Experts of a small language model.
Size: 11 layers, vocabulary 8192.
Below are experts of layer 7 (counted from 0) of a mixture-of-experts language model. Rows are named up (a neuron's input weights, with its number), down (a neuron's output weights, with its number) and show model dimensions 128-191. Each number is 500 + 50 x the weight over its row's rms, rounded and kept within 0 to 999. Numbers have three digits each.
Before each expert's rows: "raises" lists some tokens whose logits its average output raises strongly, later layers aside; "comes before" lists some tokens at least twice as common just after its tokens as in all text. This comes from a sample of Wikipedia text that the model never trained on. Tokens count by the router's weight.

# expert 12
raises: ",", " and", " in", " on", " ", "."
comes before: " of", "s", ",", ".", " and", " in"
up53:559552469445503556489472379431510576580556590489441502478557437408448502527544495558494507431564480558525503521488505538514469566521435482431643510569466517524465510383472475478475475538582505
down53:569507461498373586448505539597547487527479501508480449531415473493518453475548639527490461441442449430541469510554541512449461475507509501511567438488501484545560548508522536468542570519488551
up54:532484520554516513460358522440527449413438561518566568510453510546561537479407454491407541520542536403492491428577520493508457549424532518462512399500456496541538505550530415484515576560518522
down54:376511498503509553463523626527461373487559445497507500435429401543415572567467535489433530495470546547575437565466542558483506569515547534492507433502514439495398395522361442504502562439503526
up55:553419492497566506588513496517570479441483574546500512483409436459530515518415435526573586532470489478478523544475474490564578541573501444516467446555522456478468602451517429475480461481452541
down55:600504428533483481499501487483542513551515531459460433540466518391464557514440534513517586555545512508524431584476534489409436544439502433500510489470491552424430529531477492456393487466534562
up56:521427522424437474457443493461431470537499560462390444456520495546496499521545535512490491529572526500605509585440576535547493550551495515491437510460516553465468537553532444515499471516439497
down56:556471490448524452437589493584437461591507498595492540448521526580601512514553514546558525469520516585503454544584501534401497484438499573521436501489473481469508461590486552521546518534494553
up57:543490446512531470530418497461557557464467472518495481536584484504556481490523514537455587493411473547583591535522436471562538447499446476462514563492550573561517488569467559465559492464496510
down57:484491484503581553452529451510526459515454565495470507458635476565559531448409513582443523466531451574557442622486430533520501484421468542512562477430398442527465497494579425521502544471519549
up58:615438516457512467514561465512418477495405547435564476502548484519472503489565415468475469533533436559525486479495527519536594541536523456538580457509461544477594553506497462468535473486437483
down58:498524520544535569500475560518489524445509504512430476560473484571506432512495509494542531443512430577498499530583557456550488415518512484440567519527541527507479535485555427513436506465542545
up59:531465590443545394505526611442482521501471514469534578489502542536480589492481597544463513493462537491499620471461477515459517480428527539479469436453524631539478518457560474459523529489415519
down59:520426559534500534527524634573474541446544435486581506456539510491540485495531472429491511530541554480533462521449455568534533417560419517437481530516477427394515624446406507474551534483540578
up60:527575539443444508544528444424488459524387453443502553492522427500524515476482391434555475514571558545513515558542553570596612401475633436463425493456478502527478547511441511598534482477515467
down60:486490464458431577494551600472550442478508486520556392506474481432503537505509588426536507567478511539504348497499539505473485509459410546492484551504429518485568486537486495540441523485494538
up61:575541445555451483460522449478584507428453526511517426548528569552468527528514515553451516509477481504536505429499497490464537483520545435556442509505486490433413414436520497460434449534483577
down61:460482481532557549538573472490499482469522454491429561505519525408503497547431513457424456470473442537479500444419515569517479539475551442507499555517595442489544597494496557511481541417559528
up62:507456512503548577505435530510520551578553435534569486550444463497505501592549569497463518533515514561480598514496357459493558545464560439458449519468552552468523440517510469495459487624447533
down62:402462569459557571496501513459464427509557438507530507572449505557505409465622449490485523470454573417513455552513445494504441477485506421465484536468530516526577453478611492470448493454566472
up63:419444463561532521478548494576497564534538595436447504426430522403444459572492433435597496482516498510593562536572493554514496521568534497484503532482572472521501574443474556469490486580525512
down63:490507538485510567470516522516500541620483561502439483409533511525519579473502522578573490505425489435444497513577519518476565455512490544464511455557503430520445610459520533518500548550500505
up64:505525438572551466489510469502470413416480521543500462458566442513495491521459486547516504505547519531533501532505576439575509573545547496499518504469413552494422584538448479515455514411469469
down64:487527519490560571459502514479516484437558537490424444498474468436546454480544489474534486487530562498492481577488554488535510458587454482515360446510501482408506451476529551529435553366588468
up65:445564446482446493431613595501566415491529412509499500484454532492489503600411496531484487437423569475551514482442498457506523470535475584532589549506574497484487484491543469568465458545472502
down65:491583483470578518492549472485552478505475502512572571501408476552614487541486533472566607494407491500547391460491522458400561527531498497493614492522432471468480456522454529463522516552483509
up66:537521424535363563485530430504588363557508541508533435564537494497537581478469587544583503439584487530455612580457536496476476422540418520474628443533445402512518556397510494490559511537557468
down66:482486581520438434618489455616527481415435438447627384472530518510471486538534446527505462560478506482517333529406460524537583568612482479499531467463514507539455437423546584494539502459472560
up67:513477533526485577530495579546495518557507540500468464473376568532417456500452442542580549499496588495486489510511461486480569582491545567494552467478564492497489589401523510533598525583434509
down67:403430528466490573477512555536527528577574460495447567492440518530530499517615482537497513507460527543630466491543569495495549559497547613553554357570512468513453517506485542534532518515558467
up68:526451510409485389423552507438538501465539505503395547551485517512443572474588568559576474581506520564515523479559435506484519513479524507487500428463459561530476453426533518553452560578549493
down68:506558561436504573496462531395494550468496441499543444535442492479489488594505486486455407435513527539526518587568535477477454440489482488567471521498497550498428412449442581505495499449428509
up69:477465410488505490412489485448520477487410603510521546521477508427537527491495479414478537582449450473484549512558447553431431559509535522520495492471540582441499548533498449583531441496465515
down69:527552489486573547443526541558476450467552470482371537499436481487501498434460583455484540564580552495408445439520491497520444463472475462459477416501528486459439485531550504507432448417574454
up70:502488485518492488522515471489443445528447588488496463582571435506581542533533441509444498487458465534536519522485436450563547552511494448530486603492497528429468628551518463447506475549473498
down70:423543499444497483597517416507414448542460541466473441481527465462483545474532449498515470486488398472498510417458535518433450478495535554551466544537523547517420577465452543394475415452501419
up71:485441463601467497522399499499525513475394443453485450424560417539479491448540516489478577434535465491478531481539505500594461532433536433546491527501507468527452494446567528431576552511426462
down71:460494464473485516422464456492435487470539473458506505432553489384560517523428377464492513462568537502401553531475466517479472535391578546472558553568561591497516477552418489533515444471565568
up72:542556442566478495503475483529516491464498563574444497483585545495549598521507471563442545551652560523515545463527465506577575452456560519497556545458463510464480609491507554387467590453412402
down72:470491453484446531512423463393516483521395538482495642535537422580527501434473598560476447579528508474492489572455433470457590516450535426541516513553478483478415515490557495526549486516381539
up73:509444435590425469510435533601544493441481521528473505487533492522579491496503440485504502490483460506495517476540605558501524613585543491567525397552442526456525539470530484550501480525392495
down73:428446444425544373494525517494608515434565508411556514458495533538469536499472517542502486505516448587507512470444450366577522504399573512511533493508517388537498455520478507572387438504461517
up74:469476519492471543533512507498622542423461591409479483485414567456544496464469462511467536478463595494468433401499500514458440581455413455574560495533519565474530384512459471503590474493457573
down74:479519477438462532538523516498471518502466551422555609426537464533524507476507532549476465485596489452454535550540540535437409404484403491538543585551478531573523513552522486579507516516521515
up75:454480483474530526428468553426465503485438467510517465579507451411473598533489552539574460503521529563506466490435488451504506515492481576536512563567527535495559488357479507460487445530570451
down75:455511445527456457555455531555440446470644386507512524493478573467485484477502463475517452455504531542511486467485505483500526538514478576570424489408441486532448461497489358546506555485399505
up76:573531407526510513510484504520460482502494476526508520422573466495509544484478531528472410540600487604516570507573525462538530500553514552467492401499574584499511550483584440496452515531526491
down76:442495505559442542461519510514460575483456508497581426462568490566550483382465568611589546524508479486571449405585481400487409516467496504508467550473508529472462519457544522552510482425553475
up77:577526506528527533513520395542496453512475523501565548549479548556554611488439450389515399562412530517484492468525439499541523503512498498460446401485546470474522456437500443510460510476497537
down77:442618524473583506500569548519495435546505483498522465475531521452454444526517504485424553523574551468474530520369463518608561483554515471456527607525492538586502504587540588577455523491582501
up78:605450568566558527434504475552533549530533521491463454447513488446463369492494450504573461541529576484540520525582512594543465487469500492440497400563545497425483528474521561572498526539542498
down78:375394497498513499512495495432537521528484440561484524454421551459573500401519539552513576437442505420508507411502515498527458523492454483543463479545464458433521606527482492535614475480561519
up79:427537515493475467514453598539462458486591525536511483517468489429429423549518529398448501486444536419432467472503552494490568503493441520636503486479518507461489399528505477396599421543526465
down79:434532469510444501562487574556534433552521486476523572513470535523474513535472437498468480459603559478505610532524495440475553483494444499550555470663476613563490524434461456472586428524488490
up80:463562547519471505606538495519593584519516493483477455560416411546484520553460542487496472546575515544527522487397519528420536504475536394481506549481549515464510504560529495582394486558499457
down80:527611467511540467505444510512385441517432612427460411432501481484452426575462533511581495447518446469521543418495491513504514497441532491438419504564514431501468497513524474443497473543501468
up81:419523435549367526531520571434419490561416419469562522511494527508477401476509460486519508582489522416395438493448526520581550523442451440489519465475540518500484467463453525498555480540414375
down81:471421504499541486501543399519586512405541401433547487495497516520566519549529481559544496442451512559556533547500509510557478502528531557527562554458532510567467459477564527471391494519462545
up82:523422473494462491473571537565468480524455509472528480535507441433521493572497481443499436431431531515565553492538513505517428462527546495455593476501569521515516494424470551487536475506456421
down82:526432555518494477548444501483489416540549486413453389494451524511459483529544501596449538482540502452514464556494514433500501552564474592497530513559425553522506463585449456480435496554515424
up83:378524477570479479426514496536535486488527418532570652571532594450573585520583537432481432460479544412495509552458548473524462592491524529507553573581435583508488547445534451533588555544561506
down83:568512484521455576427516552537505451493549472481588539488568578454438553567609518514489464443483529473558463395542429578479473517554511524637546437479520527473416441501502432473512508523501409
up84:478470446492556490452588543552498582590490545499474460468487546474487541451468410452532554510393501522518560494471491579608409469431473529560527473526446438543547539453486448533560440539515564
down84:521430431410544485484490442465490402522477551550610571481445514517519549517542504630503565416543504478507538398530523481425478542461460504466559573514394461475501543450530473444477490538439588
up85:566463463460500563471339455582478434440468511447538575494499471508494553522400479519408476478519448465519460448518452473519405617476534471607507494582445485466462514455603518434475529574438475
down85:527482441530550490498444522367523531511528495500563397448449488489432501554494488374504614483459513432467424501415509467489480491486466574548537503511472524499523518517460599558554483486465529
up86:536455508538562510471398597451476492412545514479549578522522501478499504520518506458499507444545433568546544415576507504537466515493465505400408513524500561434554567487416486508480472502525444
down86:489435478453570525475538473468466519531433476509642605488611540500436503528524470543526488552520514411528501549504567547498467559585531535552528497513453514615473457522418455474479462527554485
up87:524451535513497531497485558480583542479566452491459558639418526586506514445561641605444572474490436580531492408495426460491530500524447478494489514487529468419531421519456429513465455466455531
down87:569508613457510432475533474459482519461572434514571588615428427468447547565579523465478488414535456537578534550522433474528478537488429429427478504451487514591406461471521527534490465453471600
up88:510385444465522504472572543404513332476409549460498414533471509457492478539539509540487531503440418447508474516569413513466573434540516498471503506587474640454578550470479481576581518517476415
down88:479527440509577488477477523475395500471458499450460510549449449501438517463524517451457601540506560499489459557525508530476523517472498483540544509505518465408438502432534502539398491523437492
up89:458529488536445527464427453526500499461427488579515530568535614504472552519536520437494487485452440446576497599511545477477517544552442552492531523623528536530481490500464503530442422539520595
down89:535517560440517537481457535487560482526533494497409523532519514506528418562504573499511528502531394491420457408482510452546480586404509491580487525492546546421535542462549421512524551578411499
up90:583390564544535494562498388542475473364424511494447510565572457468518491531483533529523402487414623414557497432521532420475393513536548439501522495492495481437506429509574481534492551496450445
down90:614453539548509483482562474554530437362567418501521462558498525542447469522501453504507499599424506476576498505495521498520508561434428541475527491388592426428556407487502458410418453607500489
up91:392411524505462507532485446595521453385537590474405470465423481506460426447577460549502506456476482537432474481520500574543428514537467542508550562530490501527498520550438467495548456553532497
down91:431495499479585568404451472622548500533457551495596509582455547465448433488345423558439463510568507465471492486449572531478408587536550436516454507600462585528425481484460509470436539526557530
up92:583440495475537473501522517567487566492484523400514467511456538443448445530536507529456563442519500598530563468498596570601447600541485522470565455506509559487426550551498586564453487586389598
down92:545510562539547509442518477492576416433500549580561430489548538539577537548467407410530547555565535383507478460539486477401534530509520534513541589407518478512562421439493519491532519382572504
up93:343467418549468481521468547498443447466438552572536586553572456531595476535455541498488493502448522455449553411521534492503495534547488482548562499515423549448493601422540426499548526490537397
down93:491517525561532478430485507489477531507468474471627546492486460540492487604565507578502480556438555446436546526498467483401410465507519460473503519558428544529532512461443434441463568537450528
up94:478382437554488400471447543568528523433516515523480568437485553510475539488489504456550552535506465537538423532494542479536591595548536543493515464459502503516443488544620506497588513569470560
down94:489446458502527461496474529493493546493585490492475490457314470414502568591544485469570584541462541475529468434521465532499580518496448504434471394468388455502583473469561463505527526511476569
up95:502481559446468554447463459434521581515427461509478462520482455508418509507610468513448592511544551491532604479476482526468488518429509508516478612435450437501563497462434388577475562531542508
down95:548622457514460456467396437499558556544512604566537498513465534541526579338479532504520575459427473439506529439526534477446547434561419475459535515582495513467452479543544597465475534507486449
up96:479460532490612448504576544518580354403519512524485561526533511497483526471531482489442551457477432573499557445404426458493535597496469528612463521513560556481520557492511528525450419537447478
down96:551514530528551508453592476452482593484431530502512406492430525453487488547556508442541566504418551555445404546613591549452484446606510448426475430527501428422459469527514529491373527464536459
up97:465542466486381476528505473505422477506494485564534531461489588588462491455502519487539582565509573558554545450520440551509552466441481508497614460522443493480498538522543502550532541463552427
down97:518456447524430568508467504473511499520488631585508512547531569486442491501387479523442456519446567476527511489492511495390571442582391504426482535428540543548545506447417379536589426530581480
up98:494456469454416462558555509571500470528554616459435438496444524490439435509566470480391500468484468432426471477500422483467522473543449474508521501459548425609609429537457460435525472594490640
down98:503464487504486487469462458466439363496526521544502467588533544494510529502488495522428472517550556485520538547600498435476523572465501593498483429466424467609563488534493503417558480528531608
up99:527527532503457458455522443441530529449561424472419497453469480506443492470444443438432443510474483617489474524434467545580565463435482472504502443468439459540528477420621463511465503460529507
down99:549520547453557428541490567487484356554579503500522415482556524593532548545474482545485471628506557531399541500478569488426508502459587518507543450469509486354599467515522505476492542490430451
up100:547478485410515486563502490519428557507514489536535555480432529495504504462482512502529626494591485507577542467532441450451469507435460494470530517568580363524522541460650480567479529500585551
down100:485585447463494487606520561482448558421484427539452562547519535480459469614460399467527472468469562485567487526521578591588536463542578391476476437495458395537483453494538474507448526460418453
up101:512495560468515588475565557513498540461486426424499579485569515485424569471521575464499535420432478417525477447534523541433483442520533518547509505514456398549484398523468486437538452441544495
down101:486481510532483511515519489506476472581513557445454379455509434476590529525497460449493552512535501554539518572419486447449468540535504433591460483426599546439490482605448468462564478562529459